config = dict(
    d_expert=64,
    router_z_loss=0.001,
    init_std_router=0.0239,
    optimizer='cautious_adamw',
    beta1=0.9,
    train_tokens=676100000,
)
Below are experts of layer 3 (counted from 0) of a mixture-of-experts language model. Rows are named router (the router's row for the expert), gate (a neuron's input weights, with its number), up (a neuron's input weights, with its number), down (a neuron's output weights, with its number) and show model dimensions 0-191. Each number is 500 + 25 x the weight over its row's rms, rounded and kept within 0 to 999. Numbers have three digits each.
After each expert's rows: a language model's description of what the expert responds to. This comes from a sample of Wikipedia text that the model never trained on.

# expert 24
router:482463525554502515524551488510515494552525528506490486478487498516511521540495465487548536483501532535464496504514507512455491513509525457467499495491451465497500500453495493456456481511494515460509522527545493477474478483486512502481483527512468510519496455519512520519525513465516482476486481472473508440490451464493508469560467504484499540500512504550505498507463494445522491520470500482524483510483505488506509447514500504530503481534492539511532457515497510526515511539493513479528537538482492509525499517528480450490491473503494474482510454478500499454464504477458494511
gate0:478492502519514474501544532500463522499516483462474529465486493513507529460479533477470541522502500476512489471486515485528495506510569471506494471509457528491536513458479524482460511461506518562538509535504497531505500491512470476454505504547516488500514559456520477466486500492535514483557499448506472482491539509495533475510545493490480500511513499479480523502496522496508504509509520496562484482500546482538517466469517465498528528525464504502498471542473490452513503455473489505483534492486513495506491536490482508495522526491503449514453455485491519499524503491514536478
up0:534504451537479502470489471542545487510499520534496467503523503476529479497519493500536486475512448555494528540550505547495492506486472510495560495467532499526465474515510538499521505534529483467467503476496512468496506527487462487491471496443505476517492454562497477531530497493463517524461472493510517505476490504489479516505505503503485490513507497501509510453504486548484496501485460489450498515493456514464501582523536477525479523449512463485478474500493507502526531553501476502501473508500476491500491524489545508484515498490499529473511547506537520527507490505517505514
down0:487490510518484501496495480510498478517452497496474490498472466490517511506501486445501518505479534501467521537478523477499466485459461527520511506543532496509433488516507509525515517523520494530484517509488484491464448476479503479542475482530532525485486495531489521528490491485482464526557478519504506522537544513489497508539495495519450501548472483510483485494510508505420456480497508497516527468499467522471495490471508516540459498504478478497485518487555534558476450508537512483517510494437535512525532494523529498519491498519504514459509514478507454513515474490468541535
What it handles: Infobox field labels. Labels and headers in infobox-style key/value lists and headings, such as "- Country:", "- Location", "- Website:", "Scientific classification", and "=" title markers.

# expert 2
router:471501500521532515499548490529560495540525521500465486477491494540533516549499482489539513492501512519465488517527477506485514501502512476501506484476462470537428485462495489485454460533473514466498542546536512491475469479467526507460505539510486493535459477535519512508521510459483486523491462498484494483522479449485469472527448528485485520524500509489510548544493452475472490556503470520518487556446503492518491481538509481512478485523480501501501468531520511491485505516512495487511511528451478475534507498494494464476500479502492505476531478493495511488485459490503504486
gate0:462502522515511525487453463461469518534531501511478446473436545524486552475529488490525499504473485539516456498488440508498522514475515474473518474502518494488477497497502485517482505491494531488553507491512493491457522490491451505489450506532537487482536490514543522476495520472494527509488480481538541509527475488512500527491436552475509530504474519526517502508500511453513527475489504524477516448496499508476487519519484516509451495489513493517501516480447515500503542513454525517522488530489496515537476529525475518493447475489525473527520543474490504525493492493486510539
up0:476499478462537483464448538492482497521515496499514479461474499542465514493494507476527502481494482576476448492487501524519539538511490510496536468516536512538476488489495473517479519486535516469522471482497481483460507518489471477454501489524510520513534477503478472489507495499503535459506504513530543509503470474533472495520489538476486481458517494479555454462520488473533492489534519527510540446497472511491456512525494551509478473501534525482532504505504474516476508478505483513521472499464508513521525516528548496501483461530447477561507515499509518528506513470488486488
down0:530485494489496540511494508481501486501491522528522481531477468515537487441509532460521499460483494543482458453548501503468488499484474452504506454473512480534532491457502521507479529452483492515492520488531512540476507508508510477490450525534513511491467467489513549472526492484486565507520511437507486495534499453524507500523529489539438495492513521503501533521486470546496496478497514507515506483512472523524507491513536517483486506502494493475478421500500514536496534485526482525522496479478497467503464524510499468534557494463491506517520512503486528537531499491480531499
What it handles: Closing parentheses, breaks. Closing parentheses ending a parenthetical gloss, such as (braided), (tracks 1, 5), (25 ft), plus paragraph breaks, quote marks and CJK bytes.

# expert 25
router:494500517496547514522531497525523539525547516473495505476483537507518495508526476450514525458460548504454468524499462496499515490496488484450529504491469465547492508483507532481487478456513467464490504526521523489491517467495542535480500513526499545497445489497558526510506525478506497513504419476480534486494485460504508475530493497466490509506497523499509551495480486486514454519464480489514429499480506472508490508543530487525460481534494533492530487536507520520512515513528512506532500502483495502473479515497474476483460473489504450504541495481503503478492469468479536490
gate0:455511564495489495482535451539519459495517491560480514514526480515534498478485483518509520531492520537485514506476481488517521507516472453480473485445496517533496521517484534435488496496549440520480482523466510529518518523490530536503481506525556486516495530495521532503471495486451513480502514518515475468450473499485520484481527488533494509536529483473509509527476509487524477479508502447492503481496519501472530507512523521470462531535465526500526509484483507482540509482462493517477498545486524525502494515480469490450471503498528465469511502496562499484501499498465490522
up0:452514541495500492458466468558513461465491503545462483519535497484489498496547480506514488501437532514529523527488467537505487481526490478506489469450530509515504507552505526481497520526513470467477470518468517461503508498483527497534484501512519520454499514501464519514467511506486463519509525528505466500473423534516521493475500473534489537508583470469484536486525532506526518500506508500497492484516491537464512497484510484466462508512493503479517499470508512500508504491493493505429479534516493518460505490483505519499506531525524525477512494506526464519528473538468492477
down0:492546500527521506520499513497477495442474484538462496490535511505507491464491504497498508537474488504488485498492483485538458496523514456481505552450469465491496511514479530458518489508517477533485533529474504512482541487458502494493492486511558499513470549487493546464470507484506470449469489528499553535487472488509517493500526489535519472489544477503493508488503521530512442473516524508471481501483515495462495515497508542471480488464490530488494508469503508556563477512456491508493532501523543521540542509496514486520477510503548466487485474491482530529494456492474519537
What it handles: Conjunctions and word starts. The conjunctions and, or, and for, plus the first lowercase letter of words in prose, such as j(oy), v(enues), n(aked).

# expert 8
router:491485504534518533477545483526544484533535517474488508471478511528556509540493494487525503495507500504464480513528512516471496512519497499462525473518457474532451516458486509481468495514471517465509534519536521471486486487488509515467485560496491490536478480520517516506513493453485478529471449460466518472501466464491468466550482523479483509529484508512507545509465474453491474543507466479510469509477500498517510485506491471528466468517506528526523430529501526471464525507517474511511536513486453498538514500489497473463510490491501502484497512489482517482503431486480525517
gate0:499449530503528520504537517496477542500528452522498507499466510525478501496513481483500500508535546482481479486529493506520495487468526480472495462485488483529498484498445473494464491500507503509500488505506465497514448505466501530475491524498492499488496510529497535462508495546528511492475473487525518479500542524527541471557518496424506445461542489479484478513465511549530453518534458503470496498500468492548485562491495497507479497514537522507515534495501493447508537529513492512507502513493486478528520537552486455494470498517487467510504504535486530464491529465496530522
up0:475548454506483529494506576498500488507534504488509498515457491479493471527483490499551501591466494504515496475476486487455486537487461505503501493557506495464534532488491520533518489476433477484495472518526491507529523536498496483506467503525455504497493509478479491477547481497517474519488525459479536485513520465510521496494484460508487528509521474513534508465525536457515491539498477505492527530494577505510487492529485481485507523506517482510536505520485497502493497516515488465516470534472482498502544483500486513458483462477485465463511481513457518491463479510525507527
down0:461496506514531486485493526516519485525510494511471535483539503557498517478488555504520521482515533473481497516495494478465494500485527520525505526506435474502474519454490550497511480511446486462516483513594502490450485519486464472452491527510529496546504528540466451516490496507457463523521514463474514471457503476455491514512508505489506506517478520490526485513502496461515549489499482491527506512473518507489552481529502497494502529498485513505519457480513469494485518492511551551487508525460464530503506496473495527497535485498482491491490507481483516487518464518465457520
What it handles: Sentence-final periods, headers. Word pieces carrying a sentence-final period, such as homes., area., them., plus line breaks after section headers and table pipes and numbers.

# expert 63
router:465510516545537495533524481549504514522540509498472479491487529519523497527535481454515542482471532518486459502527476508479530514502488497460529500475452471509465491468491490454516478498475482483507519541541510494499500480479516546448501495521484525533464490509529514516522550477519495503482451487482525473489464488502470500515471521459455504494517523529510571545477483481488445546465490485531457518480542494508499473531462472472475487506513526518547483526499516509493525519531478495540517516481469462507490523504469482486472477504502491477509476496485507497491490478478502467
gate0:514498490501485487523465490524469517437545481509494484514489500481472518499552527509519462489500467543485500488471464514512501535510529521494483512513504535471541498521501506512466513481548527537475518464483520479488510455499486527503484511489502525511501533515458499492442527493472494498513534523514543505479465497486470515502459519493522456490507523515508463535549533491517492506496492528513523534484488496431550469497506496511468492503455501519495515537476535501516469477482501472507545507438459517507537489508526526532468476517466467510498483486433515509474511499559512489
up0:492497481486494499516479455517449538446532515520467505490485496496477453497524513536504482491503488516505502474508482495545518489475551536478532525526489513470536530531488523515496473495516574506494478511498507498480511464492524517503492485487521495465493511465491458498486524491499528505543511496494560506530461527499481533485485478458552507493491485499498461501519487462514497496445486515520516484520519528481531458502484517495428495493460507553502502511490493521485511453502513498552479484493495481495535492500501549519450512540483462530503502489483542500507507564560499493
down0:494558491547456548522504484492491511521489505524476515499452490525495545519528484528531507465508501489497487504460494505530508504549453486493505535502518516508555533507509504496537482534481490524523506475547455501501531504558494471514522483494469532512528470468455506491524499493492486473473504479534497479539513476485523500492468465505530486533506478472510516509520481475494473534447493463490550431482482520537486470481435485511495496513461514495506476482511529534508492505482484483488542503517486509487501471490513557497509518492516473504476477521465495499433517522471520510
What it handles: Conjunctions and commas. Joining words in names and lists: and, commas and possessive 's, often with the next word's start, as in Business and Finance.

# expert 55
router:491483537531543535486514478525521514510546505484490504503485507496509552484532518465511479490449523517479496516495488500464497529529524458474535461495504488519511542483503500483484464484505504457546529499533519469500480497466514515472458491510487531511491468525512520507505546511547471522450456506449538487483470497449537479514514512489478515535496490523495513510464495498512460536472494479515502502456489485516545522507517459479475513510515520485512495516510518477508512500515483456527516525446496501523463546496524460481485438465493469491523511450450509492474514474496525467
gate0:508535518495538455488519534527496525542526488507497499491505465533488513508465482471539498523525508543503548514482491504497504471476531447504553478494457469513504512527505548524466544447524555472515514497505473504486477488508522527499487529516525559463494490495512498539491464506533548495504537495444443487484453532504521491506461515509523512486529497505510507506474494483479502506469457484505504469450489515470508474498482511515547516491526537455454522495503510478532490516502491461478474473519486506534453489532483519496488509474537453485509505486500515513514495463496488497
up0:493518530484532456445474548500490516492481501518505509491537466530488501517480524517526512524521518514477534503487518520506469500492548456496508500480478463481505548518539489544514491436515520510503491514490472520518516479537498530537513488520543524467513532446483478516486454523501504430488517515435462501500476538543531505477510470530508521498456507487510491519483476491504535490485498511484522483474496493456531486505471516525522519486495545456437497510487517499480509485483509440490458471500517524511497490513519480478487522492497464508499515501504519547502518472550488461
down0:465520522503458501534484516522456520501561542488468499513479526465462502486465517474544522516516507547522453500479507523498503477546505477500514488554514502520527475499528505532485477508524544543470495479453468503538500501525547468499476504460493531538517517473503445474531493507495535492531520447485462543453469509534519509555475501499515491488535480508490501450482506513495482532462480495461477514535507530503498517458470499485516478502486511493472513503516510499469480508507510503481502475521449535500497485516462519466498465505512498505486521480500461488515522462499469514
What it handles: Mid-word syllables. Middle syllable pieces inside proper names and words after a first letter, such as D(ev)ilfish, S(part)ak, N(ort)on, F(act), Trib(unal).

# expert 18
router:489488489526511525515530461551539502517524545512463500471487506528558520532511482488521535471501526496468475488532487494465525498510529467464509489457467474509470493479495523489496494521457535477512546548538521473498497472487501504458474514518497492530465480507526516508505505470506478504482449488476525469495457463489439485539457556479481542516507518519511573520486468475481469552482467503506482530477511480533500490532491479488444489534495521501541479526508512498500530522513491497527504521456461502522497500508469475480485493500471495496508477490490505476474482483485509497
gate0:503489524542491501524474529501536522503522494548520510524541496492520505514522449486504525502500486502485479491510515531499502527498487491447534450502519523561497507434494469481473496480516459484494472537522485510471511472457505515494470533486464518509514480481510497495538515517510510497519479506475479498539489483513532514481472471522501519502468477534530511489471481505535510533523566528487515468473493500551491490523480464547521462511497524494525486477512526485513480534497501479448464497533535517506479497518474486479500455498476482508536514493507514418503554474457497454
up0:471468515519494516541507487494494523463505475454468446520540495455532464462485535490482510475496510524486480496516480475528506499530479510484514510459502469519473528499494516509516477471478493485562519460519515467516456512481496528466479490516492503498508475540500500524509521480485538487502510496463504495481453515478500501500512521440495467494518528529515445481498504497496489502457460500487502494487509453476514482491519526506503515458481508522515518523475531516550533487524544497540564494471477497529530543500563533506466482482476522511511542504487515558494519484555523494
down0:504498569443516481475539499451532500481454487446512529499526489490469489447500445509506504438496488471471482505479483503514461498493490509508482524488502482482520489515476505497507479506495489500531483491534551476479525476484466503496471501482469496485478499508470496480447523538533531486536522505548522497484503534510486499523516510444494492479509552520506491556492483540523504483515486551528520535536469496535464502496484500473503519492511501470476496504488511511501488513490520526490454488497505505486515560527493474539496472475520543502519515549562488521527521513471523487
What it handles: Clause-ending punctuation, conjunctions. Periods, commas, semicolons and joiners like ", and the" and ", but" that close or link clauses in running prose and tables.

# expert 27
router:502499530520521493494519474526488512518526530493494504460497532529544547517496485491536509485525553522487504526530484511457544503509487480478523467475464496507511505483500494482488511520469498507535514521518499450492477481478500523475508508485476485512480453525519532554490510485481492491477480490441508450489494459473471471543478537482460521523512518528482580509480489471514475539489486493537464500463555483509494479500503475527477446520538542479512483531498507478478544501506492490524519507471507480493507525525500458501483477501509497463513437476501513471483460469475538483
gate0:442506504510565531481495496494507515469487551511478479498512525514527535495482507496480462514452442462506480562459523480522538514496511459456507478484492491518508487531531529509482503501518488485483492510495521524492497458434515512504476491454524510516492523516495502499506522527469528531458492496502522501486505534538504463481508494496544521559548529505481460506557559511503507497443501447507489475538504514470485459519484511480489475485509490503476507474487530514512493504531502483480517483490518469469504530497515493488520521476484454510501482506450519522447492512513522509
up0:460517500484517503484494524474500458477465552495497492483560535510522497459467534509479462511488487451523510537447518463536553515476467491479527501498499520488523460519532513517508497503496500510488470474477545478511504468452501511542508466459514494503516514490519499537491493506474524478454522500519493513510535550506520531472515524477528472519526504514501469473534530498508517506447510468476502476509492528483529458486522492479500434479509467487459514483527532525527472488500513462475510468497500512439503488491514542495547531490499502499495485484474471529501512506538538474
down0:523554485522500486531478496484502487534458507483520515536495510497507534414473524458480497520466503500486503516488509520483511538532480483482538460492439532538520506501504463516499472501502508567515491489447490500540522522450514521526543470495520485508534490539476495500482516531464500488494493473460498524525530482521488519456507469477572505523557498513500475479526495503498495510537509474527517468495489543483506493465511474506500492483477521494445549484545486502519483497521480485513486501495467490523492531478479497499507500523520521469509512479443476496459483518485509495
What it handles: Sentence and heading ends. Sentence-final periods, often fused with word endings like es. or ed., and the closing = marks of section headings.